Experts of a small language model.
Size: width 128, vocabulary 2048.
Experts: 64 experts in each of 10 layers, 64 GELU neurons an expert, 8 picks a token, a softmax router.
Training: a variant of Adam for the experts, 637M tokens, 5125 steps.
Below are experts of layer 6 (counted from 0) of a mixture-of-experts language model. Rows are named router (the router's row for the expert), up (a neuron's input weights, with its number) and show model dimensions 0-127. Each number is 128 + 24 x the weight over its row's rms, rounded and kept within 0 to 255.
Before each expert's rows: a language model's description of what the expert responds to. This comes from a sample of Wikipedia text that the model never trained on.

# expert 49
Infobox structure tokens. Line breaks, colons, dashes, pipes and field names in infoboxes and lists, such as Country, Kingdom, Party, Location.
router [133 118 141 108 178 162 126 117 138 155 156 103 116 161 138 102 172  98 112  97 105 180 115 117 110  97  98 114 142 165 135 153 100  92 115 133  75  97 156 132 111 103 110 112 116 130 162 144 107 104  98 147 112 137 103 124 117 121 112 128 111 141 134  91 123 174 131  97 170 114 121 155 147 121 103 141 108  85 141 114 136 122 155 165 101 172 116 132 118 123 132  87 146 139 158 120 100 132 167 159 128 144 138 151  98  92 104 148 124 169 129 151 123 139 108 110 144 159 139 151 127 145 125  87 188 134 161 110]
up0 [111 138 122 133 114 121 133 187 136 140  99 111  92 174 142 118 117 135 111 156 148 141 139 118 146 106 136 113 110 155 135  97 107 123 170 108 125 150 132 138 165 129 170 121 139 158 136 157 138 127 151 113 164 144 127 127 153 173 158 114 138 143  92 126 111 101 131 110  77 106 151 149 141 155 111 196  77 117  88 131 133 146 119 150 133 155 113 108 105  95 114 124 117 120 115 122  95 111 126  73 133 121 144 151 142  90 133 160 145  71 158 120 161 161 119 100 117  99 111 117  85 124 124 118 102 159 107 172]
up1 [146 107 137 125 125 131 141 150 135 127 108 114 154 115  94 119  93  95 162 138 110 160 156 136 163 134 123  92 131 101 124 141  57  94 101 148 172  97 145 161 106 152 115 173 122 119 110 110 125 143 144 122 138 131 111 150 150 171 141 115 159 130 131 107 136 158 122 155 152 173 130 117 120 166 148 139 132 138 159  94 126 113 141 141 125 111 107 131 116 172 106 105 143 113 101 145 132 136 171 109 102 119  80 121 132 148 117  94  73  38 150 104 146 141 140  99 127 141 122 113 141 115 116 106 129 130 118 177]
up2 [139 171 123 134 124 145 156 127  92 143 134 123 113 131  97  93  69 144 130 134 146 116 151  86  91 145 123 144 105 106 146 103 130 152 166 164 149 105 115 127 115 115 123 106 100  98 154 121 125 156 119 161 102 111 136  95 144 180 152 148 130 118 132 117 127 100 116 121 154 132 135 112 123 117 112 153 129 148 104 147 152 167 137  93 109 127  50  81 185 144 164  85 141 140 116  95 148 105 150 109  80 126 155 129 152  98  79 130 130 130 135  92 145 131 107 156 110 124 123 123 149 130 138 166 137 152 105 143]
up3 [105 141 129 197 134 109 121 177 136 133 112  73 138 124 119 105 137 138 114 159 129 116 107 103  97 119 171 184 116 112 119 126 126 150  94  95 154 121 137 178 147 173 125 118 109 126 127 104 131 130 112 101 146 143 142 156 129 103 140 145 115 104 135 142 176 112 163 184 135 109 141 136 151 125 118 107 131 115 128 150 148 122 112 146 131 121 107 103 131 139 117 110 140 128 172 164 128 103 163 145 176 124 123  89 127 138  98 118 109 132 127 177 115 143  71  99 149 115 131  94 133 111  87 147 157 178 159 112]
up4 [127  81 139 116  95 122 151  81 124 137 123 157 199 147 121 136 163 169 119 147 110 126 172 145 137 117 166  92 116 105 104 158  95  96 146 122 132 142  96 111 163 165 133 123 188 144 130 134 130 141  75  63 130 133 145 149 148 155 116 107 137 145 157 114 134 159 108 111 134 149 143 136 143 130 132 137 108 152 115 141 143 146 163  82  97 134 138 125 137 106 125 125 109 140 109 131  91 164  94  98 143 129 131 145 127  90 147  98 169 109 135 140 143 160  97 124 141 112 110 112  77 130 103 134 119 100 148 122]
up5 [139 121  87 137 112 140 137  91  85  88 135 136 141 133 117 127  95 130 112 133 114 140 128 176 127 165 137 124 147 121 166 148 162 148 146 122 123 120 167 170 178 127  99 153 139 169  73 132 123 105  98 131 114 127 130 111  67 126 148  79 131  90 132 137 112 114 121 133 167 171 130 151  92 169 151 135 130 108  94 109 134 168 142  96 136 117  85 117 112 140 120 125 154 108 112 145 137 161 159 115 129 122 131 153 138 105 156 127 132 132 140 157 139 110  90 139 150 106 137 101 160 120  75  82 150  89 132 127]
up6 [119  73 146  84 107 163 164 109 125  88 111 113 189 126  74 142 152 176 148 111 110 140 120 133 112 124 151 110 122 118 117 111 131 123 162 111 113 107 145 164 163 172 118 118 178 112 138 131 125 121 134 148 130 137 142  88 114 149 103 121 121 131 150 136 143 135 111 142 152 128 113 134 150 118 154  90 144 152 101 131  72 163 104 144 157 146 105 114 135  88 127 175 101 140  91 163 145 142 136 131 110 130 110 123 153 113 119  78 137 129  94 104 172 109 133 123 128 111 138 125 116 107 117 177 126 163 136 171]
up7 [109 146 140 146 126  83 129 102 117 177 138 127 108 131 134  99 116 197 150 108 121  88 134 146 119 140 146 162 141 141 107  83 148  90 160  81 119 108 147 126 122 117 132 110  85 127 148  88 129  97 128 124 124 139 135 181 122 117 116 156 132 162 133 137 146 138 104 122 172 118 141 122 178 139 108 159 130 128 123 139 114 138  95 105 135 115 166 149 161  78 118 122 124  91 116  85 108 157  90 128 116 118  98 153  83 161 143 128 135 125 136 101 148 157 117 103 170 145 122 115 115 147 144 188 140 111 124 101]
up8 [120 146 147 112 118 121 132 109 146 162 130 148 117 125 150 175 113 183 116 103 158 127 132 112 169 144  91  85 168 111 138 129 148 162 136 136 137 110 118 137 111 107  97 132 132 105 111 119 172 153  82 150 140 106 156 135 108 146 110 141 110 114  96 112  99 166 131 140 125 126 137  98 155 100  83 178 131 116 111  74  86 130 183 116 104 151 194 130 111 132 145 125  96 149 131 136 112 125 116 164 134  97 128 128 133 107  83  87 140 154 143 113 105  94  93 120 113 154 100 124 115 135 126 146  95 132 145 140]
up9 [122 138 126 150 120 110 115 113 141 128 117 152 133 162 121 145  90 162 142 130 120 117 126 115  96 130 125 122 163 103 107 100 135  87 140 164 108 117 144 172 139 185 109 134 150  80 108 108 155  96 116 125 165 175  93 142 149 143 129 156 110 141 125 141 155 133 126 136 140 142 148  64 133 131 120 107 134 118 135 140  98  94  89 171  96 158 153 140 156 139 142 127 150 142 175 101  94 139 142 100 144 126 188 136 123 144 162 171  97 108 142 119 122 109  95 132  97  88 140 117  91 124  84 146 119  92 137 148]
up10 [114 104 116 107 141 149 118 143  99 122 125 139 156 109 115  85 116 157 123 119 128  61 124 198 117 151 125 155 131 129 135  70 133  97 136 120 111 119 108 149 109 128 174 178 128 168 143 135 118 103 100 138 108 144 137 100 179 126  97  88 131 140 138 161  72  91 107 121 107 167 153 154 107 127 141 177 114  97 136 106 128 130  91 165 138 160 130 146 145 134 110 132 163 137 104 147 155 138 123 144 121 143 162  84 137 117 134 135 140 119 113 113 117 166 181 144 103 131 138 126 130 116 108 111 107 111 111 109]
up11 [104 127 130 188 113 151 136 169 142 134 129 154 135  98 159 130 136 132 118 143 189 136 133 164 136  97 120 140 144 127 136 120 138 162 127  79 118 102 126 103 127 129 103 131 151 106 104 124 119 124 125 120 152 134 104  92 127 110 137 119 130  94 149 147 102  77 146 135 150 101 127  77 145 107 140 122 116 124 126 107 150 141 138 138 151 162  79 160 149 171 155 121 126 112 123 186  68 108  80 134 105 113 164 168 147 125 109 160 136 109 121 137 116 138 105 121 118 140 123 101 151 145 141  52 112 124 153  90]
up12 [111  93  74 105 157  91 113 160 117 109 142 118 138  72 136 140 153 107 116 123 144 118 124 159 106 140  89 117 110 125 122 136  92  82 164  70 166 143 105 140 140 133 147 146 141 129 122 118 126 152 140 155 156 148 149 111 175 150 154 173 120 168 116 138 112 106 130 143  93  99 134 134 136 138 129  87 181 103  93 123 114 151 119 143 117 123 102 128 118 116 156 145  72 137 171  93 120 159 140 114  99 126  99 143 115 138 121 153 148 132 114 123  87 144 137 122 117 124 153 137 148 140  96 123 151  92 149 185]
up13 [125 105 121 144  94 156 130 137 113 129 140  83 107 143 165 123 136 120 113 159 123 135 168 180 167 163 136 147 153 129 144 117 134 116 152 138 120 135 154 127 166 162 129 159 130 130 114 104  95  99 167 170 148 157 140 146 129 120 142 123 130 141 134 154  95 103 142  93 154 123 118  88 148  81  93  86 120 118 141 138 139 103 110 144 143 132 112  93 130  83  93 128 165 141 144 132 104 126  86 114 148 101 118 160 120 142 130 150 142 111  62 141 136 136  98 113  91 134 140  96 170  50 128 117 128 141 140 150]
up14 [ 97 143 131 163 130 115 112 141 129 137 111 111 113 100 112 111 126 121 135 124 124 106 144 119 119 130 183 121 118 146 126 127 176 118  84 102 158 157 114 176 135 117 153 116 100 121 126  87 149 110 144 143 179 155 158 148 178  82 156  95 149 101 152 161 133 185 128 126 148 154 119 121 115 162 172 135 152 150 116 155 126 182  87 105 133 136  98  97 125  95 110 124 135 121 131 120  89 107  81 163 118 141 111 107 136  99 117  93 141  91 147 165 111 120 109 152 123 119 135 144 126 133 151 176 114 110 100 126]
up15 [108  98  91 101 139 122 133 128  98 108  93 107 177 108  95 135 113 189 109 133 152 129 100 143 160 137 145 118 173 126  95  91 170 118 143 139 139 141 144 164  98 116  92 115 135 105 154 120 101  98 142 135 132 125  92 154  91 125 142 164 140 131 135 113  85 121 139 140 146 143 134 163 100 139 138 121 132 113 111 141 161 136 119 129 138 117 146 131 106 136 127 159  88 141 113 127 158  91 138 150 135 132 103 145 135 197  97  94 146 102 137 128 140 103 140 129 156  88 163 129 109 149 160 185 127 182 126 162]
up16 [118 145 116 150 137 136 132  96 122 114 142 130 124 158 102 108 141 120 138 130 122 130 125 164 143 123 121 112 119  93 128 148 122 109 102 136 160 148 113 119 144 158 148 118 137 120 139 118 151 105 106  76 132 138 138  91 107 122 149 106 122  98 136 125  64 115 118 117  81 173 120  88 115 119 150 159 150 132  67 136 130 131  95 149 157 158 175 114 150 175 114 103  85 148 151 124 145  78 122 111 159 125 113 149 140 152 132 173 132 166 182  98  69 156 102 115 142 152 145  97 165 126  95 126 141 105 128 151]
up17 [130 132  37 134 126 114 132 106 168 132 130 140  99 107 140 157 148 156 111  99 110 125  76 138  89 146 127  96 113 134 187 133 160 118 126 149 132  84 146 118 100 116 154 113 134 158 165 169 129 138 100 108 179 101 106 110 134 125 132  92 162 150 117 122 106 106 135 127 141 148 113 125 105 133 152 111 152 158 107 147 177 124 129 103  77 142 130 139 142 167 159 121 105 135 149 143 109 137 139 123 105 131 129  85 110 119 152 113  86 160 127 132  96 121 120 134 127 143 139 116 151  92 163 128 116  79 109 142]
up18 [126 115 151 116 167 140 110 125 136  86  74 160 111 130 162 173  80 158 139 143 141 102 129 127 162 118 141 129 122 131 148 127 105 128 100 124 121  92 113 102  89 124 102 130  73 172 128 144 157 122 135 119 136 120  72 100 117 146 161 115 159 120  95 127 152 142 152  91 139 134 131  97 180 147 160 123 117 149 104  95 158 116 108 129 145 138 118 152 127 142 123 130 154 118 108 120 127 105 160 156 153 115 142  99 132 132 100 118 162  99 134 111 109  77 152 163 143 122  83 155 115 133 143 170 165 108 153 163]
up19 [104  85 109 117 150 140 152 143 146 122 125 148 127 118 106  93 120 154 148 149 120 130 155 114 122 143 122 110 123 127 140 107 116 117 128 151 181 131 143 175 110 136 112 117 107 117 171 109 145  81 169 149 109 110 111  97  78 139 111 119 145 144 116 107 161 173 112 122 128 136 124 131 133 125  97  90 147 120 130  94  79 174 141 186 164 109 133 124 171  92 114 124 129 123 109 136 161 107 134 185 127 141 122 157 121 106 127 148 164 142  76 156 168 128 154 121 126  72 105 135 141 138 129  94  99 146  95 136]
up20 [135 112 119 131 105 165 116 128 123 152 128 131 119 138 139 137 101 159 137 120 123 133 157 102 153 113 136 119 131 113 172 128 111 130  79 198  81 162 112 112 129 106 110 163 123 132 131  96 128 109 130 136 101 130 120 134 116 139 148  83 130 131 146 159  78 133 132 119 108 116 111 147 152  97 171 117 109 126 144 116 135  88 100 159 155 157 156  86  82 130 158 151 115 132 149 157 166 190  73 121 141 134 103  88 162 159 123 157 132 122  90 110 171  87 139 127 101 143  97 136 151 135 122 122 137 137  96 121]
up21 [129  88 131 120 108 113 121 135 106 127 134  91 110  82 120 179 144 142 129 116 110 151 118 100 134 141  92 107 150 132 103 142 113 159 160 104 101 142 141 147  87 166 126 155  94 178 145 123 140 148 150 153 134 160 112 119 175 126 114 139 152 130 124 116 144 157  81 137 171  95 154 119 162 124 149  97 106 143 144 135 138  85 125 113 133 128  82 132  93 118 150 163  95 145 101 176 149 106 147 163 117 112 104  88 141 146 107 124  89 124 149 136 184 145  93 152 136 114 121  88 105 109 102 157 142 148 127 122]
up22 [116 136 140 139 129 143 100 187 132 125 101 143 187 128 112 135 128 103 167  96 113 102 130 145 126 127  95 182 137 131 121 152  89 142 119 152 127 144  89 127 144 146 151 157 135 162  88  85 126 117 133 106 116 165 153 129 114 129 153 165 101 113 122 130 190 109 140 152 104  86 152 131 178 113 119  78 140 122 108 152 102 101 117 157 139 136 163 143 102 149 110 154 127 122 138 133 179 163 130 118 154 104 103 125 108 125 111 106 116 119 111  79 142 137 143 109 133 127 131 121 137  93  91 140 125 103 188 133]
up23 [147 114 137  92 135  93  98 114  89  93  99 150 141 135 134 162 118 124 157 147 116 176 124 114  76 108 157 135 116 181 119 112 111 126  84 121 138 113  99 115 131 141 109 120 118 121 144 134 141 136 152 138 141 153 124 122 145 178 155  66 103 104 159 129 137 109 133  99 144 139 218 131 123 147 144 153 113 112 107 147 140 110 108 100 123 135 160 105 112 141 165 166 131 115 139 155 149 111 126 119 154 117 153 141 148 188 113 147 100 128 155 107 180 150 107 122 115 124 104 121  83 147 143 156 122 115 128 130]
up24 [118  76  74 113 123 127 122 101 132 151 132 124 133 121 137 144 162 131 168 111 123 123  95 145  98 130 152 126 131 114 135 129 196 108 118  89 138 154 134 126 146 135  80 183 124 173 143 141 163 129 152  98 144 143 129 150 104 149 128 103 132 151 156 136 116 133 169 114 119 118 115 132 136 105 125  93 138  91  98  96 131 131 172 139 123 119 202 106 123 135  98 141 126 102 142 153 129 100 159 117 129 126 117 113 185  93 107 153 144  94  75 144 143 170 120 132 135 120 132 110 133 138 103 163 125 164 103 102]
up25 [135  84 116 131 162 114 141 140 150 103 160 125 146 134  96 179 104 148 143 107 120 113 154 126 134 146  73 123 159 152 119 110 111 119  87 105 145 130 171 128 138 101 161 160 114 122 128 176 148  99 157 123  94 103 148  94 147 137 137 118 130 122  79 127 113  96 131 102  84 153 142 122 116 164 163 120 103 116 119 138 178 125 169 112 144 133 109  79 117 112 155 136 145 122 126 138 163 133 141 141  86 150 129 154 107 138 124 142 166 148 148 140 152 159 104 137 136  99 126 125  99 112  97 181 118 109  73 132]
up26 [ 73 117 153 124 162  87 123 155 130 125 136 131 157 161 156 140 134 109 123 118 153 155 105 150 121 115 119 151 107 114 150  95 162 135 126 125 145 106  93 113 109 111 109 126 147 156 146 105 150 145 156  84 154 117 159 137 147  79 158 109 121 106 112  90 107 151 146 100 104 104 121 131 163 111 121 149  98 138 117 177 137  99 102 123 158 163 155 148 104 153 151 108 164 124 144  87 123  80  89 145 140 112 105 150 115 186 136 127  93 129 152 114 116 176 168 126 165 122 116 137 139  88 153 114 144 144 127 152]
up27 [128 128 100 151 171 109 128 123 132 125 120 126 155 126  99 174 124 148 122 157 114 131  73 147 124 177 154 145 104  88 106  81 164 162 110 101 183 132 102 142 138 149 152 134 111 158 109  88 156 163 136 105 147  93 133 151 139 122 125 153 117 105  94 136 124  82 151 116 128  89 120 114 139 150 108 137 166 117 133 126 181  93 100 113 163  87 134 108  96 142 115 178 121 109 144 119 118 118 105 143 150 151 103 137 140 144 131 134 163  93 133 127 138 145  93 110 153 107 120 125  99 137 132 161 110 149  97  92]
up28 [131 114  90 187 120 142 136 142  89 137 123 117 138  93 139 143 149 135  89 145 140 145 122 147 119 160 137 148 136 132 163 148 130 120 124 103 100 162  97 163 125 142 115 129 101 142 167  88 125 108 124 148 112 121 111 153 151 133 125 121 138 120 106 106 141 140 143 136 134 117 121 151 101  81 100 176 131 103 104 162 121 137 129 155 131 148 105 114 119 124 146 173 112 149 100 152  86 127 161 136 178 117 108 132 205 111 165  68 152 128  98 105 143 135 170  96 128 115 121 111 158 146  92  76 144 113 132 103]
up29 [138 122 150 156 125 155 143 112 162 162 125 115 116 135 117 115 139  95 136 100 125 167 119 154 121 135 108 116 144 153 145  93 134  92  92 118 153 168 102 118  94 126 113 133 107  89 141 119 115 148 134  95 147 136 145 140  72 117 142 130 127 117 161 163 144 142 138 123 112 134 117 136 143 105 131 146 112 147 109 166 140 118 137 148 156 140 118 154 127 143  99 115  85 137  78 159 122 106 154 155 159 100  85 148 172 191 122 100 139 124 118 123  83 103 135 103  97 115  80  69 137  89 153 155 138 128  95 175]
up30 [143 131 109 130 140 168 151 163 100 150 169 124 113 131  90 106 145 110 126 146 141 115  91 105 159 131 102 136 129 101 168  94 169  87 136 126 143  96 125 149 117 144 130 183 159 143  96  93 123  86 114 162 121 155 109 150  96 116 112  96  97  99 114 127 125 160 142 107 147 114 152  69 172 126 154 128 105 129 100 141 160 140 131 112 144  94 131 115 122 155 102 129  84 129 156 114 127 171 123 170 146 118 128 143 110 121 113 122 136 161 164 140 105 141 119 160 127 154 136 133 138 104 160 129 120  92  83 172]
up31 [116 141  62 112 161 132 136 142 126 108 142 127 145 148 112 150 105 135 123 137 142 103  98  97  73 141 171 121 196 115 120 142 140 131 132 126 136 123 115 128  94  80 141 135 158 113 144 133 129 154 140  92 101 126 112 119 193 123 188 118 139 101 106 129 148 110 147 156  80  72 136 142 153 116  98 128 115 130 108 161 114 155  89 167 132 144 154 158 130 153 170 112  68 119 134 105 103 131 134 117 133 131  88 113 118 133 132 119 128 142 151 147 119  82 114 110 110 151 141 124 121 148 144 108 137 105 147 149]
up32 [126 121 114 181 107 131 126 145 144 133 134 189 181 133 118 145  77 160 136 138 141 125 138  92 130 137 121 149 102  82 147 141 123 120 109 127 145 148 100 163 147 126 118 101 107 100 172 110 123 151 106 103 135 132 131 121 151 137 131 167 110 143 127 122  94 133 139 121 137  98 164 136 156  99 118 123  73 141 110 141 128  97  96 128 102 154  95 139 118 144 153 124 129 126 120 159 116 126 156  86  99 115 162 135 138 141  85 136 106 115 208 165 143 142 105 108 112 103 122 117 156  78 124 133 178 158 103 139]
up33 [125 143 113 104  95 106 143  93 122 125 114 134 110 102 105 101 125 183 123 123 156 176  99 148 166 149 135 122 151 138 161  92 155 133 111 161 121 153 138 123  49  85 132 124  99 114 102 139 157 141 133 143 130 103  93  87 168 132 150 125 128 158 119  88 184 122 171 103 135 162 132 110 137 123 131 143 116 122 120 150 113 168 120 141 154 165 147 102 156 112 146 142 101 118 144 112 142 124 124 116 136 131 118 131  89 142 133  95  95 122 130 124 129 140 123 116 133 125 143 123 202 159 153  86 105 160 106 124]
up34 [137 102 114 125 148  86 114 128 130  91  45 110 123 167 146 130 118 100 152 170 129 168 139 133 100  97  89  91 141 140 107 118 135 106 147 141  81 110 104 130 142 138 140 120 120 148  88 152 142 141 131 157 134 134 101 125 118 144 123  91 137 158 113 122 113 129 126  95 143 102 165 174  97 111 133 133 172 117 115 170 131 121 156 103 168 125 148 106 112 140 138 129 135 115 141  89 167 134 129 145 158 131 142 115 160 110 163 106 147 144 137 186  83 141  95 132 144 116 118 138 107 111 127 152  97 175 119 158]
up35 [ 84 143 185 184 103 113 153 169 131 136 123 146 116 145 167 134 116 122 132 151 148 136 103 120  92 110 128 126 173 126  97 132 137 101 134 152 132 140 132  97  92 161 137 108  95  89 118 116  99 121 108 114 158 136 131 127  98 151 121 151 123 105 128 151 117 130 115 135 162  97 143  93 160 175 131 103  55 129  80 137  93 142 137 155 132 148 123 160 133 107 135 156  91  91 139 114 138 146  89 136 135  97 101 142 109 155 105 123 168 138 115 131  83 139 111 142 124 152  96 150 166 109 102 140 115 101 135 124]
up36 [129 115  99 146 123 118  90 129 138 116 159 135 111 151 104 192 155 158 107 121 119 111  97 126 154 138 107 101 157  63 140 122  98 156 126 154 148 128 131 149 117 141 118 138 132  99 123 149 117 106 143  88 115 144  85 151 162 139 130 152 134 151 106 177 138 103 133 157 128 122 147  94 133 130 165  85 104 123 106 106 158 105 117 146 143 163 151 153  90  95 135 117  82 136 116 131 150 113 141 111 132 142 154 131  96 125 102 111 136 129 151 130 205 136 132 111 150 144  94 126 159  82 155 137  88  99 164 134]
up37 [ 90  90 136  93 107 118  94 186 150 129  93 142 170 140 114 149 122 141 137 136 108 124 131 137 125  95  84  84 132 135 133 142 120 184 147 131 136 107 113  79 133 141  91 108 131 113 133 127 144 158 123 139 115 116 159 141 142 166 115 129 133  97 123 122  63 157 110  96 112 104 141 137 131 137 112 130  85 158 157 203 122 136 119 110 130 136 111 107 126 100 165 109 181 126 117 148 128 155 124 149 126 136  77 132 140 146 145 113 167 161 118 126 102 152 112 163 150 111 117 142 141 114 135  93  96 146 145 110]
up38 [133 130 134 129  88 134 122  98 100 144 119 113 183 131 112 121 141 116 120 110 138 105 142 165 136  99 126 200 118 120 150 127 109 156 125 108 162 148 108 122  80 139 144 135 145 135  98 116 177 138 129 135 166 129 126 159 150 133 118 150 119 159 147 129  87 124 123  97 139  77 143 157 153 172 118 147 146 107 112 140 147  94  46  79 152 150 110 131  81 119 145  96 123 152 176 129  93 108 114 103 127 136 172 120 143 132 100 118 134 139 117 142 128 120 117 118 113  98  98 159 135  87 107 136 127 147 119 143]
up39 [126  67 137 119 146 144 107 185 162 137 144 172 144 116 137 120 128 134 150 120 119 115 106  98 101 148  74  98 104 141 125  92 118 135 132 130 125 160 142  90  72  59 156 103 153 141 163 160 129 145 130 143  96  99 140 144 169 130 149 163 115 118 152 121  85 155 124 145 144 131 144 131 105 130 130 141 107 152 125 107  89 102 109  64  92 131 154 122 121  97 130 120 151 128 123 145 138 131 132 110 168 110 114 136 145 157 115 119 147 143 112 137 118 112 113 149 113 122 112 136 131  71 131 135 112 178 166 126]
up40 [122 116 125 144 158 116 111 170 104 116 112 129 142 127 107 139 129 176 112  98 107 159  89 114 126 115 131 138 111 125 153 111 122 155  96 110  91 150 181 153 138 101  94 123 114 154 102 113 116 121 163 166 145 116 145 132 121 171 109 114 134 122  98 126  90 166 148 161  95 136 143 127 126 154 145 123 101 121 141 146 109 152 147 160 144 112  78 112 167 176 133 145 142 116  60 103 139  95  75 115 173 122 104 122 134 142 153 156 133  87 130 107 125 156 125 182 129 127 140  97 156 111 128 134 126  93 111 156]
up41 [145  94 127 136 145  93 138 105 128  95 170 153  95 141 134 129 144 123 114 145 137 120 127 171 159 119 151 106 157 104 152 104 159 147 168 131 111  77  95 120 123  91 118 119 117 124 155 111 155 115 104 130 145 135 106 131 157  93 149 159 147 102 107 127 150 120 133 127 157  84 106 122 176 123 154 136 130 147 128 107 125 174  91 115 122 110 133 145 155 141 110 150 158 158  78 128 134 183 174 123 120 101 107  79  85 129 122 140 109 168 117 146 119 143 183 118 132 148  91 145 120 111 123 161 107 127  84 113]
up42 [104 131  96 162 126 122 159 139 114  97 153 136 121  86 122 103 123 141 121 158 101 166 118 151 131  95  94 144 130 122 116 134 188 121 155  97  68 145 119 131 165  87 119 106 145 124 136 142 158 123 133 110 127 148 138 163 129 123 126 109 152 129 143 131 143 166  74 104 153 125 154 139 167 156 126 150 118 152 105  98 124 173 140 111 143 126 132 114 181 140 165 126 109 138 139 155 131 122  96 132 116 121  78 118  80 156 150  99 115 116 134 125 135  68 125 124 122  97 145 135 114  44 133 138 131 122 121 144]
up43 [149 112 148 101 115 156 104 151 102 151 127 123 150 157 103 123 128 163 122 121 121 141 164 135 109 150 126 146 180 152 126 143 121 184 103 122 150 121 102 106 126 125 133 131  68 118 122 124 133 121 164 133  97 149 143 122 151 119  99 128 150 147 128 127 152 117  88  50 155 129 104 128 169 146 154 125 144 127 101 159 123 145 141 102 169 150 132 121 119 112  88 112 148 123 113 136 183 110  75 116 102 104 135 139 153 135 132 139  76 160 130  68 150 135 149 140 112  73 150  99 105 143 103 139 123 127 128 102]
up44 [127 132 123 141 130 134 141 135 128  96 165 124 133 125 134 120 137 138 142  93 127 139 115  90 184 143 154 130  84  69 150 124 100 147 157 147 140 145 139  94 144 125  85 121 125 152  72 130 131 141 127 150  85 184 116  99 111 148 132 122 131 131 137 106 136  69 116 166  94 118 110 117 155 154 143  90 165  96 103 140 148 111 136 168 135 165 143 137 110 115 130 115 171 140 117 115 102 103 169  99 144 124 158  87 167 112 106 114 117 108 129  98 109 172 118 164 151 121 147 119 127 139  78 129 132 166 142 128]
up45 [137  91 162 108 152 163 174 121 125 108 103 120 127 125 105  88 134 124 135 116 157 107 136 109 134 131 169  78 139 123 175 111 143 132 110 112 113 105 150 152 106 116 173 139 137 121 130 127 153 157  88 189 144 138 167 182 138 141 123 109 140 133 154 109 103 117 104 128 133 135 112 105 122  96 149 100 121 125 128 130 149 110  95  86  97 140  80  52 143 138 145 157 134 121 132 123 124 112 166 143 130 117 133 140 120 129  91 112 126 106 170  92 159  82 134 124 108 127 114 160 104 120 158 142 152 117 152 169]
up46 [133 133 147 189 154 137 117 144 137 102 118 142 167 119 125 116 138 137 159  75 115 117 106 118 128 139 105 135 166  88 115 143 129  91 172 104 120 153 102 161 117 135 114 141 164 147 118 106 143 101 106  92 156 128 138 116 127 164 118 102  96  86 107 117  96 153 150 100 103 139 142 112 159 145 123 136 131 125 127 108 151 129 125 147  88 160 137 163  60 126 102  87  97 173 143 169 119 107 150 103 171 129 134 147 138 165 121 108 149 121  98 131 116 118 135 154  99  92 101 157 157 141 131 137  89 122 124 163]
up47 [100 130  99 116  99 160 146 132 135 147 133 122 130 124 169 126 177 111 139 150 139 142 106 114 160 133 158 169 149 110  98 125 132 132 144 159 134  90 119 121 108 114 138 116 116 127 114 124 169 100  88 153 121 118 148 136  96 116 150 111 151 108 115 106  94 147  51 173 146 137 155 124 124  98 122 139  95 122 111 135 177 121 102 130 129 128 152 135 154 135 159 141  74 137 118 133 112 122 149 114 129  75 147 144  98  82 157 132 106 159 147 139 121 151  84 152 163 105 155 104  57 138 114 115 145 129 158 119]
up48 [113  97 114 143 126 154 165 119 127 107 151 122 133  91 140 123 128 154 155 164 167 145  44 102 101 111 120 107 177 131 116 160 111 134 140 182 117 136 134 145  87 153 108 134 146 108 148 143 177 114  94 132 135 144  75 181 129 144 115  90 109 126  88 118 159  85 108 127 130 114 122 111 139 136 146  86 119 139 132 129 152 116 132 147 117 121 136  94 153 140 107 129 135 115  94 128 149 106 156 134 119 120 163 105 143 121 117 154 107 108 152 148 136 116 108 134 120 118 175 114 207 132 113 128 140 107 115 128]
up49 [144 125 136 133 108 132  95 135 166 107 132 108 135 140  80 190  79 106 122 134 135 147 104 103 108 134  67 125 111 101 165 145 151 151 149 143 112 142 113 161 161 145 105 110 135 134 108 144 126 106 124  92  83 156 142  95 142 132 134 101 136 119 148 143 166 147  72 142  65 134 152 108 136 169 136 118 151 129 162 156 132 114 154 115 138 147 133 127  84  94 119  93 108 145 116 123 157 105 139 147 144 122 116  98 144 107 130 133 126 131  92 182 146 142 100 151 133 140 136 107 121  85 105 130 127 172 158 109]
up50 [136 123 148 118  93 132  96 138 122 124 117 166 117 109 110 145  95 178 130 154 122 105 127  50 160 121 118 150 107 136 133 137 143 167 100 127 130 109 110 123 132 152 113 125 182  94 129 181 155 128 118 113 111 129 150 161 139 166 123 135 123 160 110 133 128 160 139 136 104 115 133 153 127 117 146 196 106 135 114 116 101 157 145 125 112 114 178 129 125  98 144 112 131 146 124  77 120  87 159 110 119 123 148 136 126 172 125 145  95 116 139 116  92 149 162 144 153 114  98 100  72  92  94 116 143  98 138 148]
up51 [ 96 172 147 142 130 122 140 144 128 111 148 134 138 134 157 126 134 124 146 144 117 116 133  94 102 134 133 164 116 131 155 112 140 106 149 119  87 132  90 136 165 165 122 131 132 131 127 148 119 118 130 113 154 117  85 171 119 149  78 109 158 134 109 141 155 193 104 162 107 131 126 146 131  97 155  98 111 130 115 145 104  96  79 119 157  78 164 103 153 129 149 101 120 105 138 108 184 139  86 150 130 122 103 139 100 105 186 125 144  94 141 146 183 131 119 157 101 163 134 155  95 113 106 149 122 110 149 122]
up52 [120 134 168 133 115 156 148 150 128 148 117 109 149 148 149 100 134 148 111 146 101 129 170 129 107 128 150 160 155 131 120 175 141 122 128 111 163 164 141 100 148 113 144 125 151 131 155 143 185 123 118 120 155 116 105  74 155 145 137 124 131 110 114 108 147 142  97 140 109  74 154 110 119 124 149 135 171 131 147 130 138 115 135 115 102 104  99 144 112  81 169 134 124 121 118 140  84 140 154 159 120 128  62 139 157  82 140 154 159  83 116  89 128  65 114 137 119 101 107 109  82 126 101 126 120 123 149 101]
up53 [119  94 108 163 152 140 137 106 120 139 136 109 147 116 100 106 149  86 136 164 114 135 106  75 119 164 156 163  91 115  89 126 108  70 151 174 105 162 123 137 139 136 120 120 138 114 125 134 120 106 151 129 141 120 169 102 127 164 135 136 127 128  77 153 170 117 158 135  95 110 143 157 104 153  97 129 143 131 156 121  85 121 114 131 146 131 125 139  94 106 114 123 151 114 140 109  96 161 141 150 160  83 136 174 132 142 137  87  98 172 112 135 117 129 108 136 135 112 154 108 107 187  76 126 151 112 118 134]
up54 [121 102 125 143 127 136 168 101 132 155 121 141 103 143  97 119 112 125 117 124 176 122  77 113 126 121  99 152 133 130 127 126 123 134 196 166 115  77  97  92 159 144 124 122 155 139 182 102 159 149 131 146 107 123 149  98 103 143 120 121 121 171 143 120 123 101 117 178 119  66 134 109 140 118 110  94 158 140 146 147 123 116 102  84 165 126 153 119 137  96 144 135 108 130  94 119  82 167 119 130 153 127 126 115 145  75 106 119 139 145 145 121 102 160 117 108 148 125 100  97 134 104 161 113 161 118  99 150]